{
  "n_layer": 19,
  "d_model": 192,
  "n_experts": 32,
  "experts_per_token": 2,
  "d_expert": 64,
  "d_shared_expert": 0,
  "activation": "drelu",
  "moe_layers": [2, 3, 4, 5, 6, 7, 8, 9, 10, 11, 12, 13, 14, 15, 16, 17, 18],
  "router_score": "softmax",
  "normalize_top_k": false,
  "routed_scale": 4.43,
  "balance_loss": 0.00229,
  "balance_bias": false,
  "router_z_loss": 0.001,
  "init_std_router": 0.0197,
  "lr_router": 0.00143,
  "vocab_size": 2048,
  "norm": "rmsnorm",
  "norm_eps": 1e-06,
  "tie_embeddings": false,
  "optimizer": "adamw",
  "lr": 0.00254,
  "beta1": 0.9,
  "beta2": 0.99,
  "batch_tokens": 32768,
  "seq_len": 384,
  "train_tokens": 261000000,
  "steps": 7966,
  "dataset": "wikipedia_en"
}
Below are experts of layer 11 (counted from 0) of a mixture-of-experts language model. Rows are named router (the router's row for the expert), gate (a neuron's input weights, with its number), up (a neuron's input weights, with its number), down (a neuron's output weights, with its number) and show model dimensions 0-95. Each number is 200 + 20 x the weight over its row's rms, rounded and kept within 0 to 999.
After each expert's rows: a language model's description of what the expert responds to; "comes after" lists some tokens at least twice as common just before its tokens as in all text. This comes from a sample of Wikipedia text that the model never trained on. Tokens count by the router's weight.

# expert 28
router,221,189,202,189,213,163,179,217,217,224,158,193,184,202,217,212,217,183,185,232,195,228,214,239,214,189,182,223,164,213,206,239,197,214,225,206,206,183,199,208,225,196,227,213,228,229,192,164,219,214,163,175,211,205,182,207,216,200,210,219,194,200,183,177,211,215,199,188,194,186,209,180,166,169,182,174,155,204,214,232,193,188,243,187,194,203,197,207,215,189,188,228,221,181,233,187
gate0,192,207,250,201,187,198,196,183,219,222,172,242,242,228,190,172,197,211,195,196,219,208,229,207,210,208,201,224,183,182,220,216,168,157,194,166,147,178,199,187,180,187,200,200,250,214,217,159,196,180,205,190,187,190,195,202,180,221,185,181,197,186,186,180,199,193,216,159,189,199,240,205,180,193,177,199,183,183,181,181,194,170,243,208,226,196,217,196,210,190,214,224,168,191,190,218
up0,200,217,237,198,175,194,183,201,220,189,163,219,228,243,188,170,193,213,177,223,215,204,218,183,210,202,191,217,195,177,213,215,175,178,178,204,184,191,188,192,206,185,200,230,229,198,218,189,199,178,223,203,195,188,187,205,195,222,195,145,181,177,203,161,198,217,214,124,210,219,240,233,146,195,211,210,204,205,183,196,206,183,236,208,231,166,199,174,221,163,219,221,176,223,197,216
down0,235,185,216,202,208,204,194,218,234,209,187,163,204,208,197,224,209,207,235,198,208,210,158,185,200,215,215,212,224,212,215,178,229,203,195,213,172,184,183,212,200,198,187,177,176,211,209,181,197,217,202,202,190,214,186,198,224,219,213,217,225,220,203,185,209,206,244,198,203,182,207,179,235,205,162,198,227,161,194,177,167,216,182,176,197,181,180,247,184,201,166,227,217,195,188,211
Description: See also, suffixes. The ee in "See also" headings, the word States, and suffix pieces like -ity, -ation, -ology, -ese after a stem.
comes after: " S", "S", "s", " s", "ens", "ut"

# expert 30
router,222,158,226,214,215,192,208,224,226,206,189,188,214,201,214,220,212,187,199,220,181,237,203,208,228,192,203,231,199,217,190,209,161,195,241,212,199,205,217,215,210,219,238,211,223,206,191,181,183,200,188,206,201,226,168,218,195,191,224,248,177,194,198,187,243,217,202,194,163,205,202,197,191,184,158,175,185,242,200,238,184,168,201,197,198,208,154,193,207,198,224,218,194,195,224,197
gate0,213,193,196,253,170,208,197,213,202,207,216,184,192,187,194,205,207,173,148,160,249,196,215,208,186,183,220,206,193,219,226,209,209,199,235,197,203,207,216,198,228,236,225,202,227,186,189,185,179,216,180,217,217,190,209,172,184,222,198,218,216,209,186,199,154,201,174,199,234,218,187,161,205,191,226,215,184,223,199,183,175,227,212,214,182,196,209,187,236,231,204,231,197,212,215,211
up0,199,205,178,226,187,199,199,207,217,213,202,181,177,165,202,208,219,177,157,167,236,207,210,218,202,199,241,205,193,218,220,222,210,186,239,193,190,202,234,212,216,233,214,197,219,195,181,198,168,211,188,185,204,175,195,177,187,201,204,214,229,191,195,215,128,213,166,219,220,197,180,171,188,196,211,228,201,230,179,188,174,209,217,218,207,222,237,198,234,216,229,216,187,200,224,211
down0,194,206,220,213,206,235,212,233,193,186,215,223,179,202,175,219,204,198,176,214,231,201,196,208,229,185,236,176,236,213,213,222,207,167,203,209,170,217,225,174,198,172,226,185,227,208,175,200,206,208,155,193,198,210,215,177,183,205,198,227,222,208,212,175,192,161,195,227,238,203,214,203,194,151,192,228,208,208,231,161,190,220,215,222,205,182,203,225,212,218,182,191,226,194,167,249
Description: Name endings, nationality adjectives. Final syllables of place, party and other foreign names plus open parentheses and nationality words like British, Japan, Isra-el, Saturd-ay.
comes after: "o", "i", "ro", "ri", "a", "is"

# expert 19
router,188,189,221,183,215,186,173,219,237,221,175,223,221,216,192,229,176,194,174,212,190,199,208,223,207,189,196,224,183,216,163,215,169,185,203,201,241,176,229,177,241,214,219,232,205,203,165,177,224,209,174,186,204,220,208,212,204,222,217,208,169,162,199,182,194,202,202,181,189,201,226,175,196,166,180,214,195,193,218,207,199,192,217,195,221,188,193,198,191,214,212,210,191,189,202,214
gate7,215,218,187,209,234,213,214,218,191,197,221,179,237,178,226,196,234,189,206,234,190,234,204,224,228,209,230,207,161,194,180,237,172,204,206,207,206,191,179,186,204,181,209,200,188,218,196,185,233,204,185,191,192,225,235,177,215,189,196,223,208,178,183,184,165,166,195,167,182,196,204,199,223,181,191,212,186,216,215,183,198,215,209,211,202,189,202,194,200,185,232,214,197,227,168,192
up7,213,228,180,199,227,202,198,221,176,183,213,196,218,165,224,220,229,201,222,203,197,205,219,226,232,203,233,225,138,166,167,231,170,193,202,211,235,169,172,194,199,210,217,197,175,220,233,178,200,197,202,177,185,232,230,198,202,188,194,203,205,168,176,183,178,165,206,193,186,186,197,172,228,186,201,221,193,199,220,184,218,206,190,204,222,194,209,205,182,197,244,206,220,226,170,189
down7,222,212,202,198,221,207,168,183,158,185,182,179,189,190,181,215,232,212,174,180,168,188,196,174,201,214,220,215,198,212,190,225,199,184,193,190,206,176,213,203,231,183,188,182,165,186,221,193,224,190,193,199,214,203,227,162,182,173,211,205,187,192,200,191,182,185,212,208,217,192,173,201,200,217,184,176,245,225,200,186,186,198,199,196,205,167,211,190,226,249,211,189,164,229,157,225
Description: Sentence ends, headings. Full stops ending sentences, paragraph line breaks, and wiki heading markers like ==, ===, before a new sentence or section starts.
comes after: "\n", "==", "-", "s", "istory", "==="

# expert 12
router,233,190,210,203,215,185,187,215,212,195,164,215,232,208,192,222,232,176,180,209,171,225,223,217,196,191,181,212,173,195,193,204,181,181,217,212,221,204,243,186,244,198,228,227,230,201,154,206,192,232,167,168,187,205,192,242,170,188,216,182,200,190,194,154,237,226,215,187,162,180,206,176,193,182,171,179,179,199,199,198,216,175,222,191,180,213,177,180,204,205,207,212,221,175,221,197
gate0,237,234,208,176,204,179,171,190,201,186,193,192,185,210,134,171,192,194,218,205,160,219,188,230,198,190,207,218,157,194,187,200,237,187,182,177,198,230,216,187,250,197,181,219,238,195,228,201,169,198,194,207,245,211,182,194,191,182,210,234,189,212,217,207,183,203,216,222,211,175,213,149,192,177,222,175,183,216,196,198,211,191,216,160,215,189,220,210,199,217,179,227,218,172,182,169
up0,208,236,216,212,214,180,192,218,210,155,173,193,200,197,138,188,161,186,219,179,164,239,196,237,205,198,207,203,176,183,195,193,244,184,179,174,200,223,203,181,235,198,182,221,242,178,217,178,167,188,175,184,242,221,178,217,193,203,195,222,214,212,223,202,188,207,216,228,211,182,221,168,197,157,213,181,187,226,184,217,231,190,220,178,210,216,195,219,205,233,169,205,221,192,195,169
down0,197,181,171,200,235,194,201,218,185,200,180,204,212,190,190,207,217,189,183,191,209,217,170,207,245,210,215,192,217,195,254,168,184,241,181,192,190,181,197,210,179,197,205,165,187,220,174,215,222,189,215,205,184,219,215,193,184,199,200,195,188,238,178,209,184,231,172,214,232,181,180,189,233,197,234,214,193,182,193,210,197,198,211,189,212,175,190,198,181,204,193,163,224,178,178,217
Description: Word-initial pieces and spaces. Space tokens and first letters or short prefixes of words, especially before numbers, such as et al., km, p-ounds, de, Al.
comes after: " |", "|", ",", ";", " and", "a"

# expert 0
router,187,169,241,191,222,175,198,217,204,212,180,223,194,200,158,208,186,193,197,196,200,193,194,231,214,171,181,209,206,210,180,212,202,178,203,199,216,200,201,189,211,213,246,218,243,208,195,185,194,189,201,180,220,211,190,224,220,209,205,199,184,208,210,196,233,223,221,200,207,216,202,181,138,197,195,176,185,246,190,207,216,201,236,192,181,202,195,184,208,200,196,205,223,192,212,213
gate0,186,184,218,220,213,185,189,239,212,201,185,202,209,182,199,239,238,177,207,172,179,195,215,208,239,201,225,177,200,187,191,201,197,209,191,202,193,202,191,196,218,193,214,196,198,221,174,189,200,233,153,219,174,206,197,206,211,206,220,215,155,199,203,217,203,233,210,153,206,243,192,160,199,161,181,187,176,183,188,210,173,226,183,216,217,225,204,219,181,208,203,227,189,191,225,195
up0,190,176,196,215,203,196,194,216,206,222,180,201,206,202,198,242,233,196,209,190,187,219,211,241,235,197,240,180,235,192,193,195,215,193,171,185,212,210,195,213,213,209,214,179,193,207,187,214,200,187,153,219,198,209,189,200,230,230,215,215,184,193,203,218,214,206,226,144,210,253,196,185,209,171,199,182,201,207,158,200,189,219,211,222,206,219,221,212,188,213,194,200,199,204,232,189
down0,178,198,210,188,204,248,221,204,228,226,181,203,190,226,202,215,195,230,202,212,216,157,167,194,197,200,210,183,190,194,191,172,198,185,217,228,236,224,209,214,183,178,204,202,179,197,224,208,201,223,212,170,184,215,178,190,186,208,206,213,207,211,179,187,192,211,201,196,232,208,192,209,219,221,192,210,186,188,209,169,198,211,199,202,205,197,244,234,195,229,197,205,213,226,214,179
Description: Proper-name word endings. Middle and final pieces of place and proper names, plus table pipes, such as Hauk-il-ahti, Ecuad-or, Wielk-op-olski, United States.
comes after: "k", "ad", "-", "–", "ip", "t"

# expert 5
router,217,171,224,170,215,166,183,220,209,215,191,223,209,225,182,213,201,165,170,211,197,217,244,183,217,184,173,190,177,170,192,220,181,190,233,216,212,172,224,203,202,200,229,222,228,200,168,174,220,206,184,171,220,211,213,205,198,216,236,216,194,204,189,208,219,219,209,174,187,207,193,173,171,160,196,197,176,203,196,219,191,202,219,208,197,177,183,174,191,223,208,238,215,201,233,224
gate0,209,200,217,221,178,158,213,185,223,184,222,177,207,224,220,209,172,223,203,189,177,191,209,196,188,197,225,212,197,221,212,225,173,199,200,240,196,122,218,223,230,195,213,218,209,228,167,192,198,203,193,206,213,192,210,192,209,224,170,208,199,238,208,191,186,151,218,203,187,213,204,195,194,207,187,230,225,228,220,243,182,214,219,219,197,169,165,182,178,233,207,206,161,219,215,187
up0,207,210,212,194,199,171,202,193,202,194,215,187,211,233,218,215,202,226,204,194,164,197,214,214,228,226,225,221,167,203,202,233,189,200,194,199,184,111,170,215,194,205,200,202,193,226,150,203,195,216,196,208,193,200,208,189,215,230,169,207,225,240,204,199,162,173,191,220,173,157,203,222,209,187,207,227,184,212,220,223,202,196,201,201,230,201,200,171,183,212,191,216,164,208,231,177
down0,220,221,200,222,213,190,244,186,170,185,181,202,203,197,192,203,226,224,179,213,234,212,180,197,224,184,174,206,198,204,195,222,182,196,220,192,205,172,188,195,201,209,201,176,194,200,222,195,229,203,189,216,197,202,176,187,226,214,199,180,225,201,188,189,234,216,212,145,190,213,222,228,209,165,186,185,199,261,202,159,241,220,201,220,233,215,185,209,199,185,150,178,201,168,182,204
Description: Latinate prefix stems. Short lowercase word-start stems of Latinate words such as un-inc-orporated, pr, ab, ext, and the first digit of years (2023, 1460).
comes after: " (", " re", " con", " ", " c", " un"

# expert 1
router,210,200,214,216,216,210,170,206,214,210,186,222,191,193,169,218,194,202,202,198,154,218,240,235,216,176,167,213,200,198,180,186,198,203,240,208,241,198,190,211,176,227,197,214,214,221,208,205,197,216,191,185,216,229,195,228,195,233,201,187,177,162,188,146,225,235,203,181,168,197,231,208,204,199,174,196,199,240,185,215,197,174,207,174,213,194,197,193,185,230,193,202,182,163,208,197
gate0,210,156,159,210,226,207,157,194,191,238,165,237,237,192,203,225,190,218,192,202,195,202,207,228,197,188,218,204,207,231,182,198,212,210,194,209,170,192,180,208,168,214,216,156,205,215,196,160,198,190,212,197,217,174,163,227,204,211,214,251,218,199,179,203,184,187,203,190,187,215,203,184,206,225,196,181,214,232,199,210,187,205,205,192,176,167,168,190,230,204,199,188,199,168,203,170
up0,187,160,162,207,203,195,138,199,216,228,148,241,234,199,212,224,192,219,204,183,191,200,183,213,198,203,211,205,213,230,196,192,220,194,188,221,169,198,170,203,180,211,200,161,202,216,196,165,180,192,215,203,225,195,194,231,182,209,200,249,209,195,193,193,199,181,173,220,185,203,203,197,205,218,216,193,195,213,242,213,173,222,196,189,192,172,179,179,214,207,186,208,194,170,193,202
down0,193,194,211,209,166,188,212,197,199,174,192,178,208,202,197,191,203,202,225,175,188,206,203,189,203,176,185,202,206,210,230,207,183,194,144,209,191,211,214,227,178,174,197,170,222,205,202,210,195,204,210,220,196,173,206,216,221,218,149,184,191,205,175,227,182,234,166,193,211,201,190,259,195,164,169,197,212,184,222,209,188,206,212,210,228,219,175,192,195,215,228,199,214,198,147,231
Description: Line breaks, word-piece middles. Line breaks that end short entries in lists and infobox headers, plus middle word pieces such as confl-ic-ts, eng-aged, and words like but, member.
comes after: ".", " |", ")", " =", "r", "l"

# expert 29
router,235,180,210,208,199,207,187,226,254,185,196,215,206,177,163,198,190,189,201,201,180,227,196,208,221,182,181,235,195,213,160,234,163,214,224,218,231,178,211,186,215,181,206,218,216,211,196,186,212,220,175,164,189,207,210,230,182,189,235,205,183,205,192,183,195,210,198,213,163,206,199,163,185,179,160,166,151,193,206,201,198,182,201,200,188,201,171,219,194,210,193,192,222,194,237,196
gate0,202,212,207,171,162,216,185,190,217,209,223,182,194,182,180,188,189,183,203,182,224,222,203,195,190,225,154,217,210,222,163,216,179,212,198,197,238,203,198,183,175,185,180,219,192,211,217,212,200,193,199,158,183,203,184,209,189,173,186,212,192,202,207,180,192,208,200,207,183,220,191,157,167,200,204,208,213,226,238,224,187,170,197,195,216,207,208,179,228,224,200,205,185,206,229,194
up0,195,214,199,190,200,211,194,212,210,218,211,187,184,189,199,222,220,157,203,218,220,217,165,188,166,206,173,236,201,234,183,195,185,195,188,177,225,199,203,195,169,184,188,235,181,210,193,222,204,206,170,189,188,185,204,200,177,173,178,210,181,217,206,206,198,183,194,207,177,200,188,172,165,189,225,256,215,216,237,198,207,158,224,186,215,186,212,179,194,216,196,193,175,204,226,213
down0,221,205,169,166,177,186,216,187,189,204,184,215,252,243,227,252,209,194,219,167,203,215,197,188,223,172,197,201,207,212,221,214,193,231,190,199,201,195,192,176,164,190,218,193,230,193,233,254,215,204,195,159,209,217,201,218,216,185,188,161,172,193,216,225,217,184,225,181,200,185,203,179,175,186,199,206,214,196,205,206,192,167,226,194,214,207,166,181,193,182,209,202,190,219,175,190
Description: Slavic surname syllables. Syllables after v or ov in Slavic names, such as Radovanov-i-ć, Tomasov-ich, Sov-iet, plus spaces between table scores.
comes after: "v", "ov", " V", "av", " v", "ev"

# expert 14
router,228,191,222,217,190,197,198,218,203,191,165,211,225,199,208,239,180,183,198,204,152,210,195,221,219,183,197,218,198,203,177,182,161,182,230,221,221,191,218,175,222,198,212,216,221,199,164,193,200,209,180,189,188,230,167,236,209,197,219,201,187,180,222,170,205,214,211,198,185,212,247,179,181,204,196,182,196,203,216,199,209,170,221,214,183,211,183,199,216,226,223,216,196,173,203,196
gate0,177,216,190,197,194,159,195,211,211,219,173,178,189,219,199,180,200,213,195,207,226,201,230,197,239,205,201,217,221,189,178,211,185,197,165,212,180,240,213,235,204,183,170,210,215,239,205,222,195,206,181,208,175,213,165,198,209,226,209,199,187,198,202,229,168,209,221,221,219,190,204,184,188,189,190,184,173,189,214,197,149,193,222,169,199,187,223,197,183,176,194,218,196,217,169,183
up0,176,217,205,236,221,189,212,207,221,232,189,196,213,208,192,198,211,190,184,200,214,200,225,180,227,209,187,232,195,209,178,227,170,199,163,243,187,234,200,235,196,180,214,207,208,227,216,202,208,208,203,222,185,208,189,194,194,206,191,199,176,195,203,234,176,185,244,217,224,181,214,201,179,197,193,205,195,194,219,177,165,169,203,161,204,194,219,197,176,162,201,222,200,220,162,163
down0,201,198,242,218,222,211,201,221,188,220,182,155,204,197,235,233,206,188,215,190,206,184,212,198,188,233,170,168,239,212,205,189,194,208,192,229,191,151,169,220,208,186,206,194,180,215,166,209,169,190,195,178,180,208,221,224,197,190,245,163,196,202,224,187,163,173,189,192,212,210,209,243,193,198,182,192,196,203,204,215,175,187,187,201,211,226,170,191,219,176,203,195,202,190,218,207
Description: Name-internal syllables. Inner syllables of foreign personal and place names, often with accents, such as Jí-l-ková, N-ue-vo León, Gal-er-ie, plus the ending -er.
comes after: " L", " R", " G", " J", " O", "l"

# expert 15
router,227,200,192,182,197,211,180,217,206,200,167,203,204,200,202,195,213,164,177,215,189,226,204,225,235,182,205,211,146,191,202,206,171,164,228,236,197,194,208,212,193,208,237,217,226,227,152,195,210,224,197,200,196,217,206,207,230,189,224,184,168,201,177,180,220,227,248,198,187,184,209,182,202,196,184,177,190,204,193,235,198,169,191,198,179,197,186,176,208,195,208,215,188,174,197,192
gate0,222,217,167,181,204,214,196,194,218,211,197,185,191,220,200,195,224,219,170,181,190,171,214,195,196,192,196,182,232,222,208,191,203,185,178,252,223,207,167,236,199,188,192,228,212,174,186,217,201,190,193,178,170,179,214,215,201,216,197,173,229,165,240,203,219,213,222,217,204,209,188,189,203,242,182,201,185,206,224,200,222,166,215,172,234,249,179,185,198,220,220,201,180,214,243,191
up0,212,219,164,178,216,215,194,164,197,204,197,182,178,202,205,199,200,236,172,182,197,170,227,179,235,190,222,186,213,191,199,200,203,194,169,234,197,210,146,252,204,194,234,232,189,201,179,220,217,207,217,186,182,194,205,201,203,228,184,156,218,187,216,210,203,217,235,226,223,218,180,192,193,237,153,199,187,223,219,202,219,185,176,197,220,212,150,184,199,205,197,205,184,186,214,175
down0,214,217,214,192,218,222,182,211,210,196,214,198,207,178,212,210,174,215,200,201,212,197,188,206,203,214,234,203,199,227,224,212,238,186,170,164,197,186,207,189,188,174,181,191,176,191,214,199,178,205,183,184,212,172,241,172,217,209,190,202,245,197,205,245,169,169,192,183,219,169,210,204,207,208,193,196,212,159,164,166,195,193,195,238,195,190,194,206,196,213,208,190,197,183,193,171
Description: Short suffixes, units, coordinates. Word-final pieces like -et, -em, -es and zeros in numbers, often near measurements and coordinates, such as fe-et, N, km.
comes after: "0", " r", " w", "p", "°", "w"

# expert 22
router,217,206,205,179,216,174,172,212,222,198,196,216,190,178,195,214,175,152,175,226,160,221,205,195,221,185,181,188,183,194,191,213,185,199,210,223,208,193,213,183,205,232,228,203,212,216,182,182,193,216,181,198,202,214,197,228,190,204,206,191,209,215,197,198,207,207,249,174,202,193,243,180,188,190,200,181,165,206,194,194,184,185,230,201,184,203,179,185,205,187,233,212,178,205,196,219
gate0,214,186,187,150,172,219,164,175,207,199,204,191,226,196,196,184,208,211,180,204,197,206,240,187,208,221,191,186,199,250,171,242,217,194,210,202,238,186,219,196,183,201,199,210,206,215,214,212,152,221,199,222,192,194,206,169,205,249,225,197,213,219,191,183,221,205,225,176,212,213,211,167,210,219,210,222,206,184,195,195,213,201,183,241,183,204,191,175,184,243,205,217,232,200,184,230
up0,215,203,187,166,199,183,171,174,207,191,204,207,240,188,209,188,229,185,172,205,170,186,233,209,158,196,225,192,215,231,200,220,216,216,212,224,233,207,199,195,186,197,189,200,209,223,213,214,190,189,215,211,197,218,215,197,185,224,234,180,201,203,191,197,215,207,228,197,208,212,234,199,216,214,205,217,203,217,198,195,221,175,189,206,183,191,197,179,211,241,220,226,248,203,174,217
down0,216,225,137,174,209,210,218,213,201,199,201,164,232,223,245,183,181,190,183,170,190,176,163,195,214,232,165,198,198,173,192,187,216,207,170,187,179,199,157,212,191,203,247,202,214,208,174,229,185,199,194,198,190,240,165,186,172,167,211,169,205,163,229,156,223,180,187,186,199,193,202,177,239,214,188,209,196,208,200,218,199,194,204,216,189,230,195,222,188,200,148,186,191,189,192,194
Description: The pl pieces. Word pieces pl, Pl and pr after a p, as in ap-pl-icable, Dop-pl-er, p-ra-ise, plus table pipes and spaces.
comes after: " P", " p", "p", "P", "op", "ap"

# expert 23
router,222,188,212,189,230,191,209,204,216,184,182,212,239,219,206,216,212,173,200,199,159,227,215,215,194,180,201,225,183,204,161,223,173,192,214,201,229,201,197,182,207,191,211,229,244,215,188,205,204,209,189,183,228,206,199,213,202,207,243,201,185,216,204,173,236,204,213,204,185,195,224,198,200,174,194,170,186,202,223,231,209,169,212,206,183,188,196,195,193,225,217,217,203,171,207,198
gate0,210,171,205,174,170,185,191,208,202,214,167,187,190,190,213,207,178,189,181,208,174,202,204,214,225,203,139,194,166,192,196,228,201,187,207,213,207,168,190,189,254,254,235,241,187,208,191,206,216,186,210,200,150,187,180,216,208,180,196,219,199,206,185,199,223,233,218,195,158,188,216,194,174,190,197,207,202,171,182,211,136,196,205,196,209,160,203,197,182,208,209,218,165,216,227,236
up0,202,221,210,186,184,172,175,223,214,232,213,181,178,192,191,177,212,188,159,200,207,206,228,207,207,203,165,180,162,185,210,244,200,200,203,209,226,199,186,204,216,228,190,204,223,160,208,197,218,225,184,230,139,170,173,196,146,169,215,190,205,203,197,170,179,214,238,171,191,198,207,192,163,197,187,195,211,205,168,195,198,186,207,181,187,184,191,194,228,225,199,206,209,193,218,223
down0,237,192,173,231,191,197,196,218,197,186,205,203,224,196,196,224,171,188,242,173,221,192,196,213,197,185,201,224,231,214,243,192,169,203,174,180,180,194,173,209,217,193,186,213,171,193,190,197,171,170,213,183,207,208,212,183,211,229,224,208,208,177,193,172,176,192,216,218,198,200,212,197,180,193,227,205,212,181,200,202,212,230,144,216,179,210,209,226,205,233,180,178,184,180,186,224
Description: Pieces after M syllable. Word pieces right after an m or M, such as Christm-as, Helm-ut, filmm-ak-er, Goll-um, plus spaces and digits in tables.
comes after: " M", "m", " m", "M", "em", " the"

# expert 9
router,226,214,214,179,214,190,183,230,197,234,182,218,213,189,179,213,226,200,196,176,199,243,210,221,172,182,194,221,194,191,187,210,190,194,195,218,214,201,196,186,209,229,220,247,212,194,186,168,222,240,179,208,217,201,199,224,198,200,199,178,172,187,175,176,189,213,230,185,191,209,209,188,193,168,179,162,187,218,193,203,195,154,238,169,199,162,200,172,196,211,213,201,189,164,181,183
gate7,219,216,209,213,213,170,200,208,210,227,188,218,184,157,221,185,196,222,206,197,234,192,204,220,215,172,209,212,205,206,222,196,195,223,197,187,208,199,210,217,212,203,170,254,258,201,210,199,198,221,160,191,149,179,211,215,193,172,201,181,204,220,201,195,174,193,204,204,205,174,187,211,184,193,206,192,204,190,182,203,218,228,224,221,214,236,186,179,194,205,219,224,207,194,210,185
up7,191,208,218,205,228,165,171,197,191,215,202,228,190,182,234,189,209,210,243,211,229,191,193,240,208,163,203,203,220,215,214,205,206,204,193,205,193,171,201,214,198,228,175,224,252,183,218,226,207,222,159,201,168,177,181,212,182,158,196,179,233,227,213,205,161,196,210,188,194,192,173,235,188,182,180,199,189,203,201,199,199,210,206,210,205,232,175,182,169,195,229,182,184,188,214,204
down7,223,222,216,207,184,201,205,206,202,170,195,226,190,153,230,205,222,212,205,196,202,230,140,206,167,201,176,213,224,161,221,244,180,189,247,173,222,244,197,166,196,176,195,199,231,190,173,193,215,172,187,211,168,196,177,204,172,205,193,183,163,206,184,204,198,162,222,214,218,185,192,193,172,188,184,183,204,199,191,194,140,217,161,198,160,215,180,202,206,214,193,220,197,191,194,193
Description: Prepositions and league acronyms. Prepositions and articles like the, from, by, against, during in running prose, plus final letters of acronyms like NHL, NBA, CHA.
comes after: " of", " H", " h", "ed", "H", " in"

# expert 26
router,213,189,214,183,190,194,167,222,241,218,175,237,216,226,171,200,228,186,163,219,190,229,213,205,196,190,185,229,190,199,181,228,178,178,221,220,205,177,210,183,230,198,236,225,214,213,171,188,213,228,192,186,216,205,195,215,218,206,199,187,200,185,185,185,191,218,211,158,200,232,225,192,167,195,189,200,159,193,177,237,182,189,225,196,225,181,191,170,192,209,224,238,227,203,212,223
gate0,203,188,182,196,173,157,187,217,208,249,222,228,180,207,210,179,202,181,194,172,178,199,223,196,193,201,224,231,184,190,230,192,160,194,187,191,203,200,242,155,180,248,204,212,189,178,170,200,175,205,191,210,190,190,210,184,199,210,183,224,187,214,183,207,196,163,200,204,195,215,212,190,209,174,198,232,189,180,190,178,189,203,224,197,210,211,203,206,205,192,207,193,173,214,229,243
up0,219,183,201,225,175,186,204,228,191,239,220,226,182,210,224,207,209,170,162,194,208,195,225,186,186,191,219,209,198,198,214,197,183,178,166,197,205,245,192,179,200,243,191,189,234,202,199,205,175,202,170,210,185,210,210,171,239,235,191,204,189,206,173,176,212,186,179,163,204,219,229,214,183,185,190,198,207,166,181,201,181,221,230,207,228,206,224,193,210,167,199,210,184,228,197,223
down0,193,203,181,173,208,200,177,211,218,216,194,172,179,174,169,216,203,225,177,157,184,213,189,176,226,207,192,226,239,220,163,195,197,227,228,212,184,187,232,219,219,183,194,224,235,173,231,202,239,198,162,218,205,190,187,187,208,167,179,184,181,175,203,214,205,194,191,198,169,198,168,182,218,200,196,197,167,212,207,201,212,166,211,199,213,214,191,197,177,174,183,179,231,178,213,171
Description: Verb endings, pronouns. Past and -ing endings and auxiliaries or object pronouns in running prose, such as suggest-ed, have, has, it, them, her.
comes after: " s", " n", " N", " f", " S", " cons"

# expert 10
router,205,190,216,185,216,187,203,204,194,206,177,194,226,181,199,220,223,198,181,226,150,208,220,203,207,174,175,234,165,206,180,222,167,207,247,214,224,212,209,187,217,194,231,250,218,208,194,206,201,217,170,188,214,214,202,213,206,173,240,197,200,168,198,171,208,218,236,187,191,174,227,197,179,186,200,165,190,186,195,202,200,201,224,215,198,185,207,193,203,226,187,214,193,181,218,202
gate0,210,172,206,192,205,199,189,238,229,199,178,201,205,235,203,215,198,211,206,219,200,184,193,221,202,189,211,203,199,206,209,181,169,188,188,198,192,204,201,188,205,189,194,181,177,174,185,165,180,244,221,216,179,203,134,182,219,184,227,208,225,173,182,189,194,201,193,204,179,200,172,214,225,191,185,204,195,164,183,220,212,174,171,200,222,192,197,187,213,249,219,194,176,220,214,208
up0,193,197,180,186,225,166,195,226,252,193,200,205,198,209,197,217,195,201,208,221,204,186,206,223,241,209,211,210,201,196,190,178,178,213,175,203,200,202,205,187,182,209,186,187,198,183,189,200,165,229,211,203,203,210,133,185,202,184,211,254,230,165,188,192,198,195,200,221,193,191,188,206,193,188,202,210,179,171,177,206,211,165,178,212,221,185,230,210,198,245,228,202,188,217,220,212
down0,218,193,209,197,176,191,199,207,207,184,168,169,187,210,215,208,221,206,201,239,241,196,198,171,164,209,173,176,201,221,213,215,183,202,196,200,174,203,188,203,209,216,181,184,252,187,253,189,220,187,205,179,198,210,198,167,188,182,181,211,253,190,209,198,221,164,182,196,220,201,211,216,209,221,208,227,217,221,212,203,219,208,214,243,197,185,216,205,182,205,196,220,195,233,195,198
Description: Word-piece continuations, numbers. Continuation pieces following a capital or short stem, like Film-ography, Ch-inese, Ch-urch, polit-ics, and digits inside table rows and records.
comes after: " ", " C", " c", " Ch", " (", " the"

# expert 4
router,194,207,207,198,211,198,191,232,207,174,148,229,221,201,188,224,223,187,184,228,176,205,218,203,197,189,189,218,166,197,199,218,156,194,229,208,210,206,222,164,234,205,234,236,233,190,165,206,209,228,177,173,192,214,179,223,196,199,230,178,195,189,204,185,217,231,203,177,175,212,214,202,195,179,160,165,177,191,207,218,223,171,220,219,182,203,201,198,206,206,214,218,226,156,200,222
gate0,201,233,198,174,182,164,177,212,225,176,190,205,181,214,200,213,177,258,170,205,197,194,197,239,169,171,180,199,177,189,214,201,181,207,242,183,204,186,192,191,198,174,251,237,204,180,170,202,224,212,194,219,181,239,201,198,219,214,196,199,188,178,217,211,182,226,189,207,194,229,208,223,194,205,182,229,227,179,172,187,158,223,212,216,181,190,187,212,222,182,221,212,183,203,185,217
up0,202,213,202,177,204,177,176,211,205,179,196,212,200,207,174,201,193,218,166,223,203,192,190,217,207,161,198,205,171,185,195,200,189,180,238,202,209,197,196,213,210,176,221,240,205,210,179,207,216,216,171,215,187,225,193,208,245,207,205,191,168,183,206,218,179,225,184,196,189,219,195,212,189,199,178,220,216,164,180,196,183,200,212,219,187,194,210,206,211,178,222,194,161,181,181,238
down0,157,214,200,212,234,185,189,200,175,209,220,154,230,238,161,182,191,228,215,193,198,168,218,215,196,204,190,176,180,198,181,200,201,164,189,202,152,172,171,219,237,192,214,205,204,224,173,214,188,174,223,244,193,189,196,190,203,140,184,187,208,192,186,205,217,202,211,204,165,224,217,190,246,209,172,195,193,196,191,196,199,193,194,226,217,226,193,221,175,230,202,165,208,203,205,216
Description: Digits in tables. Digits in years and table cells, especially leading and middle digits like 2008, 200 ft; also the uthor piece of "Authority:" in species entries.
comes after: " ", "0", "9", "1", "2", "4"